{
  "n_layer": 13,
  "n_experts": 64,
  "moe_layers": [0, 1, 2, 3, 4, 5, 6, 7, 8, 9, 10, 11, 12],
  "router_score": "sigmoid",
  "normalize_top_k": true,
  "router_bias": true,
  "norm_eps": 1e-06,
  "batch_tokens": [65536, 131072],
  "dataset": "wikipedia_en"
}
Below are experts of layer 5 (counted from 0) of a mixture-of-experts language model. Rows are named router (the router's row for the expert), up (a neuron's input weights, with its number) and show model dimensions 128-191. Each number is 128 + 32 x the weight over its row's rms, rounded and kept within 0 to 255.
Before each expert's rows: a language model's description of what the expert responds to. This comes from a sample of Wikipedia text that the model never trained on.

# expert 30
It responds to: Music words such as music, song, guitar, vocals, instrument, blues; also unit abbreviations km, mm, mi and odd code-like fragments.
router [152 141 123 181 150 142 117  82 137 109 101 163 139 119 117 122 108 152 124 160  92 152 145  80 125 160 175 102  81 128 101 153 139 133 111 107 196 168  86 112 119 157  94 113 162 111 153  93 102 137 142  90 143 173 175 104  86  73 111 144 132 141 134 120]
up0 [113 180 115 192 105 145 124 147 163 154  85 100 111 103 110 181 151 143 162 199 130 162 112 157  88 131 146  96 144 125 151 141 137 109 118 106 149 140 158 108 150 126 127 155  99 105 114 111 184 142 128 133 179 105 182 142 110  80 140 177 135  96 152 140]
up1 [128  99 147 115 140 161  93 131 148 152 139 153 133 171 137 111 148 134 183 148  62 176  91 114 101 121 132  87  78 135  74 189 181 118 146 113 121 150 168 155 125 102 151  76 141 105 138 161  88 137 169 116  82 118  72 175  96 155 175  47 163  94  68 150]
up2 [140 116 137  97 156 131 101 134 125 176 118 161 143 115 142 115 139 169 138 178  94 158 151 146  89  77 140 130 136 117  95 165  79 100 109 149 183 134 214 142 124 107  61 103 110 174 160 134 112  66 150  75 121  95 190 148 140 143 107 127 102 182 110 115]
up3 [108 150 115 118 183 138 107 106 130 128  43 140 125 150 140 116 154 152 118 177 124 164  93  87 111 132 109 141  96  93  85 173 109 157 123  78 104 135 111 155 137 167 141 118  91 148 138 125 140 104 150 171 127 158 145 161 174 157 155  76 136 144  73 121]
up4 [125 131 117 132  94 114 173 173 170 124 147 104  87 166 108 123 134  99  93  98 169 173  77  98 118 103 167  99 139 126 132 119 119 132 109 104 176 133 125  61 213 128 110 143 148 136 158 125  44 126 114 111 123 113 131 124 161 125 128 148  96 162 156 168]
up5 [150 121 167 138 142 126 172  98 106 142 187  87 147 131 131  86 131  95 145 128 126 111 128 141  79 145 123 118  73  67 125 124  65 105 142 164 142 137 151 121 128 136 104  84 114  98 119 139 165 107  93 132 124  39 123 120  61 139 135 172 156 158 156 154]
up6 [ 88 144 169 138 197 161 117 146 201  82 129 117  98 198 101 136 117 158 125 170 131  41  27  42  84 138 134 117  88 138 131 114 204 127 129  95 150 120  62  81 139 114 147  92 121 141 122  56 146 169 135 143 118 165 126 210 188 124  80 133 111 156  98  79]
up7 [130 146 111 143 144 126 152 141 112  99 158  90 120 119 150 117  94 126  96 144  94  81 121 126 148 108  86 153 104 128 165 104 121 105  59 108 131 102 104 129 160 135 106 156 133  66 173 174 130  82  94  82 106 144 134 147 145 127 106 118 161 124 125  95]
up8 [118 107 166 112 105 112 134 159 163 136 149 168 205 157  67 177 154 123 117 107 174  88 115  96  72 185 180  76 140 114 169 219 132 122 101  98 120 108  84  49 171  64  55 111  79 139 124  94 137 202 151  62 114 125 147 111 158 128 106 116  90 139 108 147]
up9 [129 154  97 113 114 136 126 122 145 102 152 141 155 116 114 150 166  85  89 108 168 154 142 121 156 154 137  91 143  65 151 136 115 134  74 110 209 167 127 108 161 152  95  93 140  71 131 124 143 165 112 113 148 149 141 106  62  73 140 123 104  92  55 110]
up10 [136 145 131  85 168  95 121 164 154 150  74 114 155 109 113 117 137 131 167 138 103 110 132 182 139 176 131  93  65 122 131  91 144 163 113 157  60 168  51  75 109 123 161 112 164 130 131 130 125 148 154 127  98  82 113 154 126  82  72 104 122 211  97 171]
up11 [ 52 188  72 152 128 167  85 107 171  95  88 143  78 177 163 104 140 113  84 107 115 117 134 156 137 183  79 127 108 146 163 120 135 101 160 111 135 109  76 153 125  61 160 112  86 162  93 115 157 170 186 159 147 138  47 118 116 151 125  63 152 159 111 165]
up12 [172 148 156 107 138 163 147 123 148 124  56 141 108  80 159 140 109 153 135 139  97 120 102 130 100 164 112 101 113 138 120 192 161  36 138 105 136  98 100 109 172 176 130  57 131 116 147 111 157 100 149 143 179 125 124 179 158 116 118 154 124 149 201 125]
up13 [128 121 126  61 179 125 180 106 137  94 158 141 137  95 135 117  83 140 116 164 141  78 104 140 150 154 170 105  96 108 165 188  85 127 145 130 113 106 119 157 181 154 138 139 113 142 136 100  65 132 161 155  54  64 131 172 106 173  94 160 123 163 129 151]
up14 [147 128 136 207 117  93 164  96 180  99 141  59 153 116 127 119  91 130 152 116 139  63 155 168 125 139  95 126 120  85 152  99 127 137 202 122 120 146 101 143 156 111 148 152 113 129 196 210  86 128 124 123 124 162  84 141 130 109 105 126 172 100 110 156]
up15 [105  80 160 108 139 143 132 124 124 132 152 142 117 130  99 135 182 158 147 133  86 156 158 165 144 162 127 131 125 107 123 139 152 149 151 110 114  99 196 207 107 114 123  86 117 106  80 104  93 142  79 113 139 144 160  73  80 106 150 169 125 127 120  98]
up16 [118 104 106 140 120  94 137  48 124 181 107 154  93  88 205 102  85 107 133 116 107 201 138  71 107 154 112 115 132 112  82 129 146 122 171 146 122 167 124 112  72 126 125 150 186 132 151 105 107 113 182  85  98 152 100 175 153 110  98 106 166 112  84 140]
up17 [153 101 186 125 146 157 175 147 117 108 125 122 139 115 121 177 115 100 139 145 102 126 152 166 106 143 204 141 139  89 144 110  27 153 111  77 111 148  78 138 137 150 137 142 133 152 126 172 161 122 120 160 138 119  91 106 155 114 155  89 167 162 111 158]
up18 [152 133  93 114 127 142  93 160 137 110 121 163 186 114 138 154 113 120  80 102 131  90 158 136 123 113 117 123 124  65 120 188 108 124 117  56 117 132 105 164 107 123 143 147 160  80 171  84 112 111 151 153 105 131 148 136 112 108 133 142 151  98 140 132]
up19 [154 143  96  59 126 125 159  83  90 130 176 123 157  93 129 178 135 117  92 174 103  63 146 103 193  88 182 117 113  97 143 102 130 133 134 135  61  90 145 130 165 130 130 146 150 115 131 143  60 135 122 175 191 155 133 173 103 156 185 151 164 141 139 144]
up20 [147  80 146 111 176 127  85 130 103 109 106 104  96 134 190 135  90 130 153 145 113  94  74 160 148 136  99 108 184 109 154 200 138 159  91 108 150 149  46 150 162  85  73 109 153 151 190 104 151  76 155 125 180  76 202 141  81 147 155 108 136 158 139 120]
up21 [147 136 112 113 119 149 139 145  73 120  87  50 177 180 119 110 120 102  80  77 117  96 137 163 165 124  74 150  94 152 173 199  76 123  96 143 168 125 150 207 146 154 131 125 151 125 129 123 128 160  88  75 117  91  88 101 115 107 103  93  88 146 130  99]
up22 [147 179 154 110 101  98 152 102 138  88 139 116 127 117 132 124 147  90 125 116  92 150 166 112 152 127  89 200 141 138 140 187 116 164 116 161  62 121 154 171 130  73 119 126  88  95 168 121 177  89 159 149  99  93 105  99  88 154 210 196 172 124 177 102]
up23 [124 151 171  36 155 130 135 113  87 147 168  88  78  76 129 146 137 178 158 166 124  83 143  70 166 139 137 110 132  71 155 102 145  41 138 202 133 170 162 104 154  93 133 111 143 106 116 101 103 196 147  65 176 109 158 154  74 157 168 188 169 165 164 150]
up24 [108  90 202 128 200 147  86 155 109 125 126 147 148 122 102 113 120 162 102 111  61 117  91 132 103 131 128  89 102 168  87  81 117 166 158 114 172 110 157 133 155 161 158 136 103 167  89 122 155 158 108 133 142 120 172 101 113 121 124 154 157 109 156  95]
up25 [ 99 186 127 164 102  90 152  87 144 109 106 109 190  76 200 145 164 195  34 143 100 146 116 132 132  93 125 119 109 156 137 164 165  66 164 133 137  99 125 140 114 102 158 108 129 140 168 131 122 145 144 104  70 124 131 101 131 115 151 127 114 202 127 131]
up26 [119 143 148 133 129  88 132 169 120  96 152 121 111 142 116 167 113 134 102 200  98 169 134 117 162 129 121 107 143 140 181 176 122 133 148  75 129 166 155 129 116 131 147 114 114 103 120 159  73  99 140 114 119 106 157 108 129 126  96 132 147  72 154  95]
up27 [158 173  80 143  85 113 142 124 146 131 111 177 145 100 137 131 152 167  57 165 124 190 154 161 119 137 121 203 137 115 115 219 127 119  37 113 159  85 114 171 104 163  79 103 149 104  38  89 100  94  93 137 149 134 130  88 110 113 100 111 153 178  96 183]
up28 [158  84  97 130 105 107 146 139  85 123  52 173 103  96 173 175 156 110 144 115 164 144 113 156 154 141 154 141  34 147 143 141 131 158  57 144 154  95  68  98 166 116 133 107 164 135 115 154  63  95  36 127 108 128 103 131 189 159 167 152 154 136 130  87]
up29 [119 160 136 143  85 189  99 140 114  99 108 138 154 134 126 155 159  30 143 134  71 123 186 119 156 123 114 138 108 180 107 109 113 177 112  80 101  85 127  72 152  72 134 147 114  66 120 110  79  91 148  84 133  99 123 145 149 115  82 203 166  99 138 114]
up30 [ 94 117 160  97  91 100 127 151  82 148 102 132 145 158 152 172 104 128  91  90 125 139 144 105 148 139 112 101 183 121  66 137 107  81 112 162 106 123 142 145 151 133 129 107  93 127 123 131 123 137  84 174 163  83 147 157  95  89 138  32 151  87 155  98]
up31 [133 142 159 148 171 118 118 119 136 142 108 176 141 146 104 113 108 115 134 120 145 143  89 139 167 160 182 169 164 152 128 155 123 106 104 119 169 108 131  73 155 163 107 105  93 132 189  92 194 112 137  80  72 120 124 107  91  95 135 179  79 116  98 202]
up32 [130 130 163 113 154 163 158 134 174 158 133 119 148  94 105 125 166 151 110  88  96 193  84  36 145 131 137  98 127 116  87 158 122 138 155  40 122 139 154 100  68 134 158  97  99 149 218 131 180 154  95 102 130  86 106  95 179 115  56 114  76 156 131  94]
up33 [132 145  65 127 136  90 124 107 167 109 191  60 122 196 113 161 110 123 116 167  89 105 124 120 173 151 140 138 167 142  74 164 135  98 188 125 158 151 154  98 126 172 101  73 144  87 106  66 141 119 116  95 120 174  91 117 120 175 133  90  96 109 104 138]
up34 [ 50 128  95 220 151 143 101  88 139 105 152 121 139 144 115 144 132 112 138 165 122 178 102 143  53 135  86  86 120  54 130  95 127 144 165 118 171 134 104 168 146 155  98 121 111 122 127 103 123 133 126  56 156  91 176 183 106 142 137 162  98 107  98 157]
up35 [132 161 184 130 168 138 127 131  90  81 160 182 140 129 133  80  74 144 131 129 108 157 183 140 173 150 157 151 154 172 130 133 127 107  58 111 137 168 113 125  95 130  82 104 126 133 157 113 156 124 117 152 176 150 153 125 144 110 164 169  99 172  65 138]
up36 [ 84  92 131 127 192 164 106  70 189 139 173 147 127 134 146 186 157 116 182  98  30 121 143  95  78  24 131 136 125 123  85  77 113 168 134 120 127 120 156  79 122 112 116 146 177 108 148 141 153 122 138 102 151 178  69 113 127 143 154 104 105  97  92 121]
up37 [183 109 166 109 161 125 135  91 109  90  62 135 127 174 215 136 156 119 156 133 106 139 104 136 148 117 116 172  93  78 107 169 137  86 120 120  87 149 108 116 144  85 135 103 141 115 191 147 108 178 144 106 176 108 124 101 117 153 135 154 106 118 140 139]
up38 [139 104 120 149  90 127 181 109 165 116  97  94 155 171 116 172 117 118 108 113 128 170 153 189 114 170 145 201  96 209 129 171 162 133 148 200 112 143  93  56 167 175  52 148 152 102 139 125 145 139 182 137 124 128 140 147 113 121 137 105 141 123 143 142]
up39 [112 170 161 134 115  81 130 143  79  79  88 160 157 116 129 109 101 142  88 198 106 160 155 115 137 143 144 130  74 124 125 167  93 133 101 139 155 201 121 132 101 113 109 168 104 141 105  85 124 119 195  72 139  51 119  84  84  97 117 141 123 111  76 157]
up40 [162  74  80 108 121  85 121  58 124 125 167 138 114 123  77 147 108  78  74 101 149 164 226 118 114  68 149  97 152 129 120 172 117 155 131 111 124 118 137 129  81 156 100  99 168  76 140 155 126 102  97 117 153  95 120 104 139 194 135 144  99 157 112 190]
up41 [103 135 143 147 105 152 110 157 164  98 129 112  95 160 130 125 175 116 129 140 100 104  80 207 106 156  61 133  77 112 147 172 160  77 144 124 138 167 162 116 131 105 154 133  90  97 121  85  63 112 176 108 111 176 150 152 116 165  74 139 120 152 154 126]
up42 [133 154 139 150 114  91 119 123  86 160 128 116 166 129 115 143 148  72 189 165  64 137 182 115 144 130  75 133 126 134 135 138 115 143 143 130 155 189  98  95  99  59  82 150 172 100 163 160 135 153 119 187 158 156 101 169 112 101 140 104 165 170 105 129]
up43 [155  97 208 189 154 178 169 154 155 100 163 160 105 105 103 131 130 129 101 107 139 121 108 134  92  97 150 153 136 127 152 193  98 104 118 102 166  71  87 158  75 154  68 189 174 101 103 138 112 185 166 121 131 153  24 136  75 144 128 166 170  76 186 175]
up44 [174 155 173  96 129 120  99 169 140  79 149 162 115 109 126 192 116  51 148 154  80 117 169 126 120 151  95 155 130 139 145 128 154 104 184  66 150 125 141 107 134  97 189 167 163 122 181  51 136 141 133 149  96 146 126 141 143 120 110 142 110  99 118 135]
up45 [103 105 121 130 120 113 133  90 155  95 131 120 109 144 134 137 144 167 141 150  74 145 163 109 147 118 135 149 128 136 104 135 128 124 101 145 127 120 101 134 137 117 147 139 145 120 155 133  88  51 135 140  85 141 129 167 103 114 104 100 139 128 188 171]
up46 [ 94 111 118 134 190 123 164  82  89 103 113 136 115  98  79 183 157 155 133 189 100 124 105 147 169 178 167 109 136  83 151 167 141  55 103 152 198  87  58 184 140 107  59 139 111 169 101  93 142 132 145 106 124 154 126 115 144 161 156 141 120 175 171 128]
up47 [138 178 122 136 118 148 167 164 104 145 114 141 154  41 111 180  38  85 133 150 123 147 127 142 130 111 174 140 131 104 119 162 125 172  82  55 140 156 146 135 157 214  97 124 131 116 132 168 152 129 159  99 124  86 124  71  94 105  55 106  95  64 167 128]
up48 [109 121 125  84 140 152  66 101 116 128 172 132 143 108 104 129 108 115 114 156 136 135 119 123 117 130 159 191  77 100 124 135 151 127 111  64 106 169  85  82 132 174 109 156 107 146 104  85 161 131 121 147 109 131 163 150 175 105 156 110 158 156 132 151]
up49 [158  76 171 150 113 164 122  73  96  65 122 145 108 121 135 140 126  60 186 148 120 102 183 117 176 149 147 126 155  92 109  96 162 153 116 146  73 162 136 147  99  99 156 176 121  67 107 131 157 125 161 152 126 101 175 175  95  82 155 121 123 101 136  94]
up50 [147 109 102 146 136 119 117  71 166  71 144 155 168 103 100 120 109 141 165 140 131 119  98 123 119 167 191 124  36 105 110 122 144 102 130  99 120 127  94 123 121 207 112 131 148  89 130 109 106 149 158 136 184 123 130 139  90  58 112 129 128 156  94 157]